config = dict(
    n_layer=13,
    d_model=256,
    n_experts=32,
    experts_per_token=1,
    d_expert=480,
    d_shared_expert=0,
    activation='squared_relu',
    moe_layers=[0, 1, 2, 3, 4, 5, 6, 7, 8, 9, 10, 11, 12],
    router_score='softmax',
    normalize_top_k=False,
    routed_scale=1.0,
    balance_loss=0.014,
    balance_bias=False,
    router_z_loss=0.001,
    init_std_router=0.00849,
    lr_router=0.000772,
    n_head=2,
    n_kv_head=2,
    head_dim=128,
    vocab_size=16384,
    norm='layernorm',
    norm_place='pre',
    norm_eps=1e-05,
    positions='rope',
    rope_base=10000.0,
    rope_fraction=0.5,
    qk_norm=False,
    attn_scale=0.0884,
    tie_embeddings=False,
    parallel_block=False,
    init='trunc',
    init_std_qkv=0.0268,
    init_std_o=0.0,
    init_std_up=0.0268,
    init_std_down=0.0,
    optimizer='muon',
    lr=0.00448,
    lr_mult_down=0.7,
    beta1=0.9,
    lr_head=0.00438,
    grad_clip=2.0,
    warmup_steps=200,
    schedule='cos',
    final_lr_fraction=0.0,
    batch_tokens=[65536, 131072, 262144],
    seq_len=512,
    doc_mask=True,
    train_tokens=1547000000,
    steps=10600,
    dataset='wikipedia_en',
)
Below are experts of layer 6 (counted from 0) of a mixture-of-experts language model. Rows are named router (the router's row for the expert), up (a neuron's input weights, with its number), down (a neuron's output weights, with its number) and show model dimensions 0-255. Each number is 500 + 25 x the weight over its row's rms, rounded and kept within 0 to 999. Numbers have three digits each.
Before each expert's rows: "gets" lists some tokens that make up at least twice as much of what it gets as of all text; "raises" lists some tokens whose logits its average output raises strongly, later layers aside. This comes from a sample of Wikipedia text that the model never trained on. Tokens count by the router's weight.

# expert 27
gets: "-", "|", " B", " a", " /", " b"
raises: "aced", "h", "H", "od"
router:488497451487554486486513489435511464502487488562515514513514488518514515513515453487486464571489504514515510512513431483484512484527502517487468514490499484515485487514506485512488496486486501513513503486488488514441486480499514513510519486499503436454485523502462498535562448514444505497486498504478515511487513557487514486539451460512513513487536515513514517513488486456569484487513514512487487488513508498514463501486388514500514514487502488514486513437513502487514487498487504486485489550527514513487527453486489486514485517487500488497519487513505441495447513477495487457495485486513509486497513539513487487535510513445484513513535484486495511485507501515475498500488505507514595510520514475513486487535513486545513478487492514488491515544488485529553523506513491
up0:511534518519479526505525483542525484511482492509484505530440507500526538499515508517509490527467518539511489490512495476507483520487530511502517493502504528550508499501494466530496508514522491525468489535504485502490513507510484544488528524482458487446452497510502524498508512482507498500542480499523498528538519488449522446491483492547524503501530524487524492497516437478526496506531498472490500512499486505537510491473515545552550540578464481519520456518500514508475541527457489545469494485494494501503511502530505498484552527507497504482504482476516525495502505479453494498510505484538499508517507516462520500530538524529473467491511503469526434408496491532516504483467499522523480505486498465565544519505531495525564533483510505498507442494473523483488475493508531
down0:518508451507515506563507522505513521488509513491490484462504529495510517504470478491474468509513508475490511472540523499533490544505436505529484538485506530500458483479478473504498478450502524505490472522495479472441496493549504481500512499473467434484549512498531537466509500523528494514509461505489512477499524508501482526543463490502461462518480457501499514487547536506554528518524497515507487509490538515516462491496500514510485499503491521499481489517564541512447485488534515535485515509509574520517487542475508446501486503493475500472519498528495491478471493477501462478508524475475527480500519520481474509466583495493480523532470525530509463458482504505504493544482493537512515550547493523509522510466497534481476469495492476473486516530471497520470484491477499
up1:482463505515490508458501473495512514498511499456547537486445478500517472491492483473528525509498477547520500498498492502519512513485501481520504522458529483526510512492515493456524445504484514495529514477500494531529504443502550496488494493480532472457458502464489463453522545511481511494496579471483523523426479538489536519513500477484516506499456485500484522513480492494481470468463547504514570486483508488538483516503503526450469494492495528500512516500501506517521497508472504487540472498445512488506494545488486489501538548524501503500476543537504456482496529510475485484476516500500466484505485516504514507547533542521527521503496506503491503444504479470468485460491448489477450463534504520516499491503456502558520521515501516462500490533493466509475519515479479
down1:513471486497506493519493499500542489526497536504536547492439522488480491497515477546492500517524529506514471484552540484542487477500533474522503513493525536424495527462454504484490495501507509529510534497538491569496495466500496492498520471515551508481515482526458491475497476466473466435474518475484483477520477508530530500489527464466493484525501508472527477479488519499505504519476545527468499488482517517495546512499556491474519499491500533550551517477511446507573465528470431499509500538491497463506467528537497482482500490521531509505489442492480490478511468487504523536494486492480520500534522518527483486496520496475484521486531529459456496519526505499487501506472483504522527511481515469489518467489485491497496493532527511513535479499492483494475452529488525
up2:493471486505458480518488481516502475492557475519491491476506484494483522494509520486496510487454478536540537511498519508508526511462547473518540484462462495517512522488497467498452504493510507483485486503514489505449514471480523471506515470508523523458538481550524523507514447513491448516483549498509516502493554493527500460463524504533501501484474471489535535510484492526510470461534497518519509514534529505486449512481430480443473450470462501486480510547491491504510450515484489502507508492550466509504522491500543499510494473480494504522467488525497547478459505473521494519483512479530494463469501504513537511547548481504481523526522526479454525489512447505499499477476497488533522488534499468509495525524517456514498504474495507420498544517494526510516486478520506
down2:547507491455503499474492476536515500494505480520491471472500539539532516471502525496510498495536519529442496497513475487510509489518563518506538522522480458514511478452495490513470485473500483522508497525491492473480504484485497512423520513535495512595529487521468520489522506484491496486500504514495514515499496525525481505507468555495436504477493509483501520467522521510451486515512527531521499521509487499541492521506549469520496493501479465469549541471474462478481512485459516498475488480507465487484442473474540483481486507456499518519503505557479496547533514504468509509514481511506501486521489540501505446516534499509499468511511522498528478475520494507487513460542485497501543510479506492509513478472484523439491505523451497533506474542537471496505514522487431
up3:477492485482527527521487485506514526524495462498527507513445478565489499493500473478540509504490496516480460540561504498485485507487507479507523503496538538428504454456512446498503510494517499501491486533437506508486486494499521509473521447526515493462498509482505489514499495545511495453475531507495515527520503465447496471480506486495490517503457460479567517502483458502505537519455526467522559499521502470522471505455466553508519504511499504531501538502518519480467459448527510509512487489535473492482513517471484451483508552536537465469471500462472472478530525479469516527504460459559489503516514518513477477499454520522511492522487481486500465483503511490530508491517509513497503515484517512504464463493503495468514474503496531473519482518500482499501508501513539
down3:551524508539496503460487473555468552448508497528509527496485507521509549508517495570431470462501486433505523467506548510495490479513486495522452505476519475513500515470477524490463493493529480514499478549556506507514495494493509501454464515487536496550537497488484485492494506501473513503526524501529499482479497534506540461508519486477499511481505460470508481489485517514513487525475466497492493479537477480538529483479483477487512493463497494512486449518515479499500528473516496508544510517500520515478534474474499490515515510541474492506493467496471480505455483512505448484470498494495507493525455561485531486526531497511487538487504528529513538508531488528487516458484491509496549538506508457529552506519482468501474480513472492499494464484527545522503519497525442
up4:487509508468506523505504470509521488521475504500479498505516504513503525474540497458504454471504533523513520481537504478495516529520522507493507535531517499516485529543463530511475509405492503498523551478460495496514525522508466526433474500480512494491469492487450508504514448477514500495484523521512450476505531508480511509423479432518475544504503471491536500473533519506496540523515495565519515497515487474494496478554496569504475513463543516507470527514474503521485473510461515507541460490482527470487525512482510494504512499500545506494474500505513506498465545508506473513504503516512477456459543539491471456498484459472516496499517514501528524486497507560472495522478489482503490502515507475509525516489501496483496457496495465521464537494477529526526484479535479
down4:492472482538493478473486540535491466510500467513506527510509502504503482509521507523536510486477540508476497509496469518521453514496529535484487536541498503500503528494502511506480534494482475433464533449534510508494497500557509526478509488481487496498513504523485480511491468504456506429491457514525499551501481486511532527484486532467504510498476546530495502515523503505527529504469501524505490507524525489487497511539488469452522454518463541539495474456480501496468528497496501490497518525490556490472458504497538526487502498477510505505442500457519466497524499487470507493521540471564507479499510514535496524480471460550514470517505530474509545484464448499526504554480517487479496505492528510475498479490519471460478504535503478553520519499463557470470485494460466
up5:487498519475568463501525493476478455557507517516539495509513505562495494513497500499495497454530491487474531508493466479486523526475486494490469485503498512455516517507514511504497503518487504520517525458495499507564464501454491493533530491464506486434486503506472486513464504502494525473543517497508515474480525550523515520503540567545494475478492519502512490466473485467503507492488509511504484453490464500489535493516493490456486505484535515504459513465520497522508519511485507488543518539423492487465503458495515497502511531482504536482518495507543545513510523481516492486530502499456494482500479472501462477531542472523475526486473531438512531511497493511473512503484487502503468509471491495511510486471501490522540488440547504545537443443525499500462507517476499
down5:475466487479506516509492512509511514530499514483458471483552497430525525474519498522506496474543470451492530502476486486524507542490534463465441504494504520533521455446537497546482520448529473498484506527499509491476473505481511516528507536501492488500480500517521515507479485559521519495504519488498508522524504479523490485507490517499500466489484471559494505511521458513499492487502489519464471482469542465552471502529491520534457481487451476489516483503528504510477462482532542507494489477515516514517489512468472479534484527540484498509497478514482460478509512489508505521523475563517530470492502529510486505508478469529537472551503530474509512471495455506542484542511539525466525475497496545473525538477492510521514473542461549492524478475511461480521501533477474
up6:472508447533570541485517503504490478526496489545505533453511477449489506538493427454497507496484511492507504509488515520516467498551526446489520542459517501491463543497504486504543508458486500529495526508463509515516485500514479551475485498494543509512494507546511498470504467508489509507502538519497488482547492488524521489503458465502503468482502517504478506515522514478458500536499450538513484472515485477529499516510503515490518496476512497535477515491463467524457509506466479462485490469452457494507476502485542533534510549519493489462495495524543509528513500551487474460492535477465507504464527472500484529460552515514459514491485488491528430542509513522478490539501485536514476523519496484505529512511512491516496499498459517495501527515525477489538483489517507
down6:472511534517548496522516490550539515480466497471513522533543510469537499479525501499468500502537497454503486547521485497510480515495485450508480499499492524484521467506536492505512513491462544479522470491512464543526484486517518530485517512499498520543485513519516439460519549514522544521469548531518506485443492501490492533510445518555488469448532515506501524509501494531476508508496508457485489562519532445512507497514496508500488471464519504505493519492506474462484486495493499482492527462515522535465526470467497511510508499500504516494500524463526485498515510546457531491476460535481533446513459547516446429506474521511496495516450491535501502472493520454475488486533490495472518510487496468516475452511511485472526499502496459511492500508511482503489511504495498
up7:452485487492502498509508521500529509503527528476459506473518494490508533550498509478503501463510524485505523515478461470467480522466511443456470445507492525498496540506523509500539520495487497519535540514485513499482501457534499510490458510515467495517490489518546525500471482514541496557507519486472500512488470532479504480532471523506490517478485503525498505486484499479468507473505492479479495496537511528534589534459554477510500518487491519523494513494472470494464535542475498517477466523500515493502442478475507515518476491483517503489500513521512484526549502482531445543504494521419492490448511523466471494540464523502546522496486516448534472531511498460482484510515461487469477523498531518486509484531519475492512519548458467502515499528513527504493519535479478
down7:475545492499497485508511452483478548558534498526515471500518513472486562540513462457469470433520524549509527503507544534483557476492493539474487512508475496480523536462559530508508499506513551502496556476521499503510503515515501542492508505475484553487525485474494530514490500488515535532508512519498529468473529440531500504492467456454511517473453488479517521552513468535472509497506511490529522509468490512479507501479514493465506498508459500490491526531488490500504470469521517493483493500516443486478477532463472450503509469505511502505533482506485514450523523494478494528461507505470471486510512495517493497496491471520502558493497497541530476521503491492495503505495519515485494430501492485501505531526481494505492488494504500507487507465490483509435437501509524

# expert 8
gets: " the", " |", " C", " D", " K", " a"
raises: "aving", " his", "in", "ul", "ap", "le"
router:488494532488445487489512491463511543506489488536512511513511488515514511513513463488488455468489501512512512525512500495513515489487500559486589511480502487512484490512514487508489561490487509511490499489489487514564489460484513510549486488498498497524488481501536480509539512511483499492489474480471513509487514496489513489522503573510511512488482512512511591512488488494442456489511514511490488490513507499512527500487478512509511511487496488512489514522513499488511489491488503488489459546424510513488516497490486489511487529488504489484461486511536467500532512576501488520499491490513502489492511567512489488458510511434491512512523486488495509492501499508523503509489501479508535610448514478512488489563511488558513474489493512487489511518413481537568523506512505
up0:472488508523505477511512513523496529453541470507486537476497514522444494523564483490502500535518500476520469477528499474474542470487507482479521539490479527531468544488510503492534519471465474516492501470531452506481487484500465521486497510501513544474491531568489535504516486535495486479546510502461563486497480478468482491498470479507547487498495511529528522556481498490531531524503490496527536483501545532529471481501498516524502465479482483520536505492508456463485521547496513498478510546515515517481495470490500520501480517527498494518490503521509508564505483499503472482501501472497449479457481474494539511545504468493520547495498455528518467466499569495515508509468479505485506517485468540498485493488472542533555493531491470501495527508558482508506533521482505
down0:498476490472470489484476484470523514482529546495503547461499540506496482507495482501503536477503551520536491483474535496503496540516520526501528496484477522496461495453491556494486517481503508490496496529510527533502485495478452488479502536495497547499499480504501534472523467500506504488495514471513465536513468523476484524515510511543481530534457517496495526498489532516519480477516466484476499486529513522502521473489498474463449517480508531547532499523490518482546495513530471453522480521516496502444550535506451457564469495478476487426539489481486486549532501479475506491524459497505510449482498524499539535469523468521513457513458546489504530451511500515498496513521485480516525524503464513500486468549463537502480474486467496496495471508547479501492513512507479
up1:523552512484471527490486493448498465462498510452496476518498475509512527510483476521470478488504484466527511487493481529506498464476543515509526504432505443485500580482472489512491492485500534507495511486493449546508520501459501518501515500503553510489475516480523487481509512547467531484525459479526461512465498551532511479488513488524475473499466496503506513511503527497495524501537488512554522485506511530499432537473535516464485514500519481491470489505478508533500480494483488514495489496462551478482485524496524514486531477493487516494492520526475516512506487499538458520501478516459537479541537501457492507494531504480462550523438492492482511462496491496517543455508470500493511465526487507459510507515508499462508543518496501527528463528545501556501546511468496
down1:531520490493525513484492515476536488490498517495469499471492517506465469538526476490521498538488490484538505529467472488543484473509499504533479498533459478539492511502489526508492494517487466492494538481530505500522468492483533477467494432530535476524496510523449486501482480518541500474496491491470479452501474486443487485508478518500486538541475528474501507494506531472515512492535497494501501496517528452484511520522531464480493491477532497511500514485512450463454490492513516497560451519453522496484507499551516462516533497526547463497492544480513498516499482507497513492444541524511490479499496529489497522486494483502539527508494505478487518502463430459532478500514511528511470494536526514562444449487466520487523486535507466507458542545494542487522502514531479
up2:484493502517509525500506550517504466494487478479510516531491475541498511479461496517511492530525569520519517493498511537463496504490499493504582497504540498528517464528550480508538509496515531519491496473489507517528471486487547484513517479493505468526491514533476544475490524483470481485546508467518473484461492513502491486479489457496524508511505521492446497515479501545457461497469493526519474503508538500501498463504499497438445508501535475482484536507546487490539494425488481498526536531482505485495537512484517518509536525502546514494484522504473507552486545505533468506517520524533539467472510507476517463527511506489493434512512536491508526499475457499514488518529512480501494539558544479484505470479453506467479519538516486504460502489529506484504482507501526
down2:502545517466519502490499536463491483501510500494498568503462491446478482481504493518508521497510482535459473541482527532487480551492489515553513481501502514460510523501511544529476535504508499500520496500509475481516519542499476518523521538544482526496513488462490470522500513485497497552492475455420471475470521516499525497502464523497488473468460501489508468487500500497517494504472488520496515523522457483487510495493508492520500496487518525469489474467479486515512558527537477530522493489530459478485480504480499505530482466492477525482499514484512572517476471459517520546505501495458482514534521502484504506512520498491458523472484477542504555482474527486492460517479493515512472515521443529482513461433548509468508508528516494478553501531462506536526492461531509
up3:504499467494486499446504509483506514474515507519512481497483473496552490496513518500544508518536501505525454468491510501513476474469474499493491512500461510524529477527490487501532481516513488518530501460503494533507495477502519524513498494507491487507431534522510492491518484514471474523546498507492494460517465481476495507501507553499503472492490495557523518501494476494506513476484502509503460581533540508495525528481531522533507491504441482472488547509503552436487526540453503509501505496472522503577497482566508511517505488527530461533507454549487482491470532493489506470485480414495477505497499479487511469526480531515513511500524524523512504489501476534464488498457503496493494518515503433510472552510513501487551518499488498506515448450464496473508496479530520
down3:477492541502507504505484454519461526497506510533500498511550495535481434489524535476447501482491529513512513467530508507477522521506479479510515468496482529468541519505498477522521551512542510501547486496475501490474576490411498493516507495498533521534500482512504494444521516444484505479540472522516478527502498480490489471525511531457476519522490508508506556499495515535553518519516494513521508518493510505472503482497475482487485513533498486509493549473476520489473472490487470495489498488504494468514507474492533505495490484470504549505509490465484549490505473504478494469553509464482474501545472475499544477481494495543485487504481496547513489512455574471501480542493528497484516491449453481486514498489505499506515506482490540496509436496489504473508503459546507
up4:472472509499461523481466474480525487482514514508482537494482500498504457448501490488479514506517487500501465486458513528492509499495534457482478513482488518497472504510488540545495505514490511499471492484426470513485536526499486520503516475495520490518475453530573487476507532484478525518507510491501538557463479520562512476457469525507535509504496493505543522495471494495484519497487508526540506470539543496454496503555485565498516504514552443496529533514498470506505490515509522514485523435469545587513505463482471497526487512479510511511483492510440476487504530473519468475494512520508506485482509533515524485489543497462502479500493480526460511497534497496508516466503486512469523489490524503497485483491488485513467523447496485509530551524483471471523527494480507
down4:511465519477482515510526520528533517474539494492518511482487459490479480519540475539496484495446525473503515496475508474497496536531516519481486528532482501527516503448499440522493503520469454478513513467464517529483494527509487499519537537514493475524480500483468496498502476503489512518512527488459469525553492475506505489525482501503503536527475445539479501469491463549499472555497481515551492521485486527523484523502473503484502522529479504460490530526508506507477481510492465544508434543485530541539458485504519502551495506479533468520516512507514522522495536526487515532494498516495511468484526485487514504548532497490496478513443524498476474479467449524521497485466494528501468528497502509572489473464538532500460461467495510446509477501495508477501457507474492
up5:490482527494499501489503479501511477532513447522529494496511510451467512507524525496491464523485518516531541498487462501517513497561454455504538497532516467478492504490563500440479497479486499477502529434481509520535509517485458568514538474501514478513495501470499532484515502486485513497494515499527460507494550525496484585490480472518462545485496505541480473482488499504519502497524546463485499536475490515542478474528548513492499458491478489477479475493492506494516476501505475515514506513508489493493491489474528535482482503504504538499507480456488525540468566479511514516493523536486518515472530521460505506479498541470525493501493488517436494444471506523514492520509512459496539500548506517527515460516520530497484495518469468486510483490516500516563485500492543
down5:452482495517553470508521449557514514478521482463505510460494502508430496508479507510485465498448504484494504497527478519524539517525479520467516519503479492511470511484510491520459468485486491526530495514542503511494537569540492466547474486512530518473502491475517495496464499489507547519528526480494565514507520520472505456514517467521489520511505498523478484482507501508483496492459476519470498465500507526478474528505489465442508503521454533497540516478503534454440503475541456482492534513499531496504531546491467492506503520516510514485504505498524509495542483472487542525518492532516491483486486491517524516509472469480514513485533472486500496489472522503513505487523483513547470494536535442464528497467516505495450519493552532504504494537493494471525454489487453
up6:495521511526523531516527489488505485514493446527493553486496492547507497520504473464508499502465465469481496467494493496500533511491491537471520514506501505493551507546482492532504493499453496498513519463488490507451496486479483510469490500500567507569524499507496509469484459528499483483511508460489511509492491472501498489529495499556526487515501517536505507512502508501501499491517490459497553512524457553499477490512502462509541584483526501565451538468512514500504469495563481520532481524485500541483504501464535529488506477570498548485505526431525508503531521506501490510481469490523513516469510496467487514485512510510503504514509533452522499481509535519456477505442515491480483516515469515503548530487477503493495465465496539456513523496492484470521478526506518
down6:499474490476491473485519513476536543500498497471493479487510476462515502500512486524508558458522524500496520528507510498496518486483510470531512483504511545456530465504526550447495483517515524521527479511480546514489484486535482492473458507530517447490450507535552499477503485501483512508523497518520534498450501506530492489546503536493521475552497508497481510530497513511504503467476527503501482510464465545471520496518518505491520512457501519483478500464462471550519471517509465488484557520524477518459473559506460535489507477525490524497515518493483508534497545493525478456510519461536538483444508493463495520527435476514477503508488521464505476487509498511481482503485507488530511459502475493488509515495470471548482475510499529483516529469462548512533492503502426
up7:484471474527499479491459508501521470528465487459528512539528459536528501499488498461493447500479510482505500493519522496512525569484479475480524545507538516501466448489477507426482545501490506475515493517507485513502478517484534498520501509467479537503496491518503468476505483506509477540499522529495456522486444509495510506527491532521492476493534508514553524516489466535486509477471476495526486466484519493534570522494493485519486473480473495483481516484534526479472526512508470506493540490500527461456435475468464506524509521493498506515487549523465483468473493466522475489495480454502504494529514513506529531492461515530514461486506542511508479480479454489489499473512513513451502476537446494478532492512475451489497539492478497493437521490463532514515499492513525
down7:510480488499501489480467509512528473477476519496486513471517495528501499487505554506486525474469508510505428483523475505519531450479462466487494465456537528504538510521500537489502495522535496510495527507520522504484535503518503482498521472520482484523513539472543502501522508479478493491504527506460481498538493474539531495514563500487530490511515540512488479506535513538526506518480547502533431481494467457495482508497516500487482523515485517513495484495536516507502507458503479537477470532516521495476474459455437507532511544469482510498539520488522487493437483505478520477474519501495478533478455471505515523479536500498543492498509488525518469537482467523494550491511440468510529531452460526451528497479472523479446529477449501501531480509489486503511513508506533

# expert 15
gets: " |", "-", " S", " 5", ":", " P"
raises: ".", "s", " un", " or", " in", " to"
router:488532494489547487487511485466513451500488490502513512511512489512514511512514525489488435461489498513513511541513484501526512485508497601486493512484500489513485487512495487513488466487486497513583500487485488513533487546505512512543492488497470483464486504506444508493537377511520504481488474447595511512486511479487515488537504487510512512489468514511511489511490488560537452488513513512488487489512515500513442502486491516488514513487501491514487513441512504488512486511489503487487478550477514511487473534488488488513488550487503486490540485511493460499552513483498488468497484489513506488503514548514484488518514512467487512513534488488508512487463491510458501499488499470512554488488512504513490488539513486465511460486508513488440511506465433464497484540513501
up0:526489421488533524457523514524510469519494516499504504482493495429484519486466504509521433543527505522533518485545504519520538491476487466490543516561448460504490510538454508512497502461512493485483512511513497513477472463492512505460511458514469496520492492492481466482502472494528507466522540484456478485466496502494476512464466482557527525489551509525507532464529493457463510499494505484490507495529504499508532509495511495491512548501505460493511494519533491514512462501518514490495533502523495462516527530492492521519495502526475488481485512480490440537489492489498502481467498508484477467489496493476545495537507528543531508483511440472506491532497476493523480510487472551504495467513526515492493490487464523547492476495473507494530438456529526516551499485501545
down0:501518488507492479469502481509505512531511503536513458503456486494505501506531516510512537494506549474450467509529492460520473518551503528499488488458484519505510494509537541497460532544501546514540481508505468503504481462485499529528505495516500513439487462481490528543487550530499543460496479493463488500466503533493485478488504503486525501520522532434436515507488478478458474515476517479492558483508519498467555525456502509517487491490515475454505552479469493498511518469505524479543499509504493508556483521487458514481504531453499487504484503521484495524521468515495531508479522507539491493509477479553506483532469433512530525487522500482458462460494483512535509493483514476495483492507500512529475515518484465511484496510483542508447542508544496513501497545484502
up1:492484491478476525514522527567506495500492484556508478496486469442522497491515507473491476526524489480460498498449504509516538525488481501463542518520501487488517504530498485512505489461511511502466516522504502528488495479531474513510522513497548482511483502503515463506538533543532495493496493487530495530488525528543520483451463440525499506473476524514498477508512485482521513490542505491483535501504488496472465480491526518452508484487486470486528518485495560508491486479491505502529485479492522546577515518552483504555493493534521540513529482503478503517544475476527477450522515500480499502501560491457500489496535528483499492478497541467519515464499453516521462521523552481470578491507524512486496465453506517523504542509484481499560520459498479510502523495519499
down1:517528480533463484484543507517488463499503519528516451526510501485482506492487502511506547501493473509536520460507480504485545505462522468513504456505489513484466477498526563518489497488464528490491493526501528528501481499551520496484535513517523492474504521500500536457495534527498531508552568497504534460502519442501522533542522458488540492505506463452504491496479507522484491491539461503487454504499471526452497493491472516494475476500463476512523494506465522526504435501506505518554463446508501529518480491506499501539510491500496541509523527541514466527445552456503513477531494449479521487510497509473486508489482483520494532517509559466503497500502505519525491501446466471552471543455501487498501526492506503481482463500493480512493523490512460508477492516509490
up2:485487535509523517515494479526456492552497490510514512523539484527522480486540501496495484503506512480468521499544498511475485503495477525477534481504450464476541489524497487479494488489521519471515539492500527488498472489484523499462490448479554510487479504504501533504506466506531517470505487463445474534553530465420524508495507525459503511520539470502507538483534502476497453534471490514516455476516517517543535537499502481502524511571484488504485516535505526490536512488495528511467513515440456564440500528509469453539491505486494475530495497469473507526470498505542509457498472520503491494530470522540511456475491513471479518523510504521489511486494472509528453503464528509468514502477515501508551526508532498508487497479488523477505539513467501499500502515507465
down2:484536503460511506507511509543541513528533490484462561490479518521480464538522522483474486463497491469482461479512479490513506514521504497504496525456517562541533537512494478492522471506496519522499501570541485478486539516460482517532495483511508502470530540503544443513497507493521473516533502484514526500512501476494495519504493537526462455533480538490472529517507541542537482480508508464463519487500536516478491508522521497488486431505511498498470467507538491522513547532498508507487478508531477508525475519531479508488517465485519541465497519474508537481483514512480505501473525506462527461484494525459476493517523500546484503499503463471503511519469494470477489452481496470484492484518474491512495531480482522441471464490532501520509478499458491479495446470493436
up3:509525516498495495522499515540502468518522526494470486471524481507501508457546512496463514493506499517533554526499498487483489532489478518478529516467505504549512442515558492503517447488522522466496472508472490508524516511497506513487561486508481484553524492469482449501481544511478484527481506521548499500507496466495530528508500524490514502485504549511480538495494514463533518514484492457535489492468465489476530511506480521520526490508510480470500533484546493494546558501473512469488486494471471487471478510486468513508479489481452519509499487500487473485497515525498516481469488468412518509485478524536488542484521492542537550505447495485516479496513525546510506503493494506485486498538483508422518467485481487529542507477497516517526463441493553511539487483511505
down3:483520481508520500517501506460508509521499541522475463442524490489496461495507542511501529526451507469460518542513525539529481483494505506536499474523469556493527484489472467525473489516501507458564501504505520539560472528510500460531549457496511512458447547509474538480477497519472502522533483522476514482535489483539524510512485476511502537509536478494496496504488519515468522476496521544503484444521508488460487489530489457457484547500523478506472527508514482522496509512527490505526504459495516503488494484494542493461500484447508511472468513492489502451457506470443475485529438511468533520496540473485488466507529502495511504484506468530531498498523484540504489502482542499485477489456513516479489483491477478519509526514494516503497490481504539505479476542536509
up4:496481513491530431456516497512519488510498503522471478458488521483558489462494526506467498554497523481499487492477482496517535523520500525484481504463505527537494474520530471531513521568469487530518538484490481535465524514487538476502512506512461506470508502496518507516479521472508491505482511528513517512527502518483488465476515493477507522491478459462519479490466496530462501566508535499505544477525525516506523480471503446500469506501485441492464517510476473515492468513480506505553501455543472496462461514492480480478501534516526526521475481517535503501496493455470503504492515521505452508524525514452442477466442519507491535525553490527549515489476509535529491499527498517497535481458498517564542471506479486509504510481518523532479501494511521531502482500497506
down4:500481524505510530484499490501446478532501529466512502482510515491499512457565459496502514482472559479501499499474518510502469536492473513497529480499485471417496529502505530509475485484509504523485481503535534516530483477492437525470503493470497469512492489507447470490486516523513524478485522499486523472468479479490523466533506474460519496526490459533514516470521512563499546492503519550500528474485485480516510446444501459487520514478488509478508491523508479488526508511520521490491543486494507542497459515534509453512458487438496490511510518495512491511513512506516484481497532498522498519493500541512549517500490521549479519513523445451475485507539521507499460508487543516454482504515524521495537539514456513440480493536481508483547507511489527489482511529542492
up5:506496474513530527481501518517493494482513433526489471515491505446527514470531514468518465528470509553452493464467525507519495532496469493464479508508486514520472458517507460485491527522496527503504512511530476552517438491514471520507451515497469484524522520464483511479472503464465507496468455533507477532485465534487503493538485510514507487456497492480491476481493503516504502510498503522495520466457499481510523474466490513491477537522492517536504523500505502472539466437477525503511499516513502492529468467499511479500435498515494500505520446463498486542517552536504479471534459477512476498489532514468491451487554493502489433485526485486502457555482483494521452507498480482517518477477473501481541457487483506491507465482530497531520480502522517506515528503519455
down5:506477459494479485546525489480533528482489489545482520501513476512496499495528524491472491561485494564480493520520520486474514504463539437539538502547478541510531481517509468525500506515586493516477476515523513512484504476503534509497494542527510474515523478467470503479478477491502493470510453503487496502521503516450490494489518471483467484435474495508487532482515480482480530470467488522524491518550475526446473523518509521458496525483515461485511479492513466465502500513503484476472470510493491478487496509503485522541535534486490482487501525492481506489498536550539536474499524487472538512523485475544473527480489488449488484528490512503519524516531492506509475498548490461461520492494485512506503536478510449455496465460494480509542488546497485504519527500543538
up6:451503467491533505471511448522536515478509542507472514482511473497504495502531529482528517535461541531497513474494510506475462484482464499531496511517493490539479451497532480457563496473507510488500497484516531485483503477483508562466542479539472501508502511462513493517487539503457535544485541533552481501472502481518471559494531489468514532496530470485486518509486505557454511477508522503488513496478500561473486527492498492536493493533505469480535452510494511517471502465481496445469535527495510491505546477488470505494478514497501523505491495465516503484455483496472499542482503482560507464516545468490515518516529512503495480514516522489519513495508567492493555509478508530487493474509531504458507443517492496523519473501533491523477492516486538482520511482517502
down6:498480485449504472500483491506536508476505521494514512489519487516493502451488490493543479511552502485488498492491539458509537516529510517500469536485474500479491508484501478522485462495539507519509501496507484499475526436485518492558520462525499514500506537508496491497507516506461460504436523490533480473520522468449467499464530469548499454487537530512486482474490462494487549538487537495475476505505517508547493480535472476495461494505479536500466500496492500454522494512516445550486532482526488500528499469530515535513543536474508537531497559483510491492565508457513471497509531522474454502509509522498500527482495460499511489514501504471507459500472525513518537488463540560492506504484489499500468501489497488478528446474502560505523502499515497491547483508466471
up7:474489500493497481470499532479487509522502468469506506500463484496518539531486492522514489487466502490550515519508482491549495508506522495490520526500478505528537486503520475499482514458502496513521497468490484484498533500498507458441466527484497513491502484506506515482528503473491521476466525436458454505529467516517488483489481510502510522466456479499545469529482497515480489480519521489550462517498486488472475503509444549468464521523459467538542439489497516493488449503543467467472521500539476493525505461466542498493469488485500490519486456484506524496501490505487535513500470428478474497481536490456443506530458478530527532540546505518514516454511494513508494495454498523516471510512520552516501504495477556517489502437462477521501510517490503503479483482464511
down7:545529510506529520494484491478495469456522494537473516506443532553517504497484456510526510494501493513501476522461458485500466521494537551530507510515537473498508487506464514503470519458492510516482518502487469497501473476486507486500479525462535509488522524461503481503514514528480491548477479491480526492479510494494486481458547473503458499509506453421474502505520479503501529499504450504473529509525510507504495531475483479475511433516497534466532485552458496535520439525509498500461511512505510451510499525490500526493478468446513500548522529508532531465537519506504501510503519486487478533508483547489488560508481528522495494487496532556532518493447473520487460507521477486516473511508496508434546505476518532494478491493501518495495513536494531479492531475493489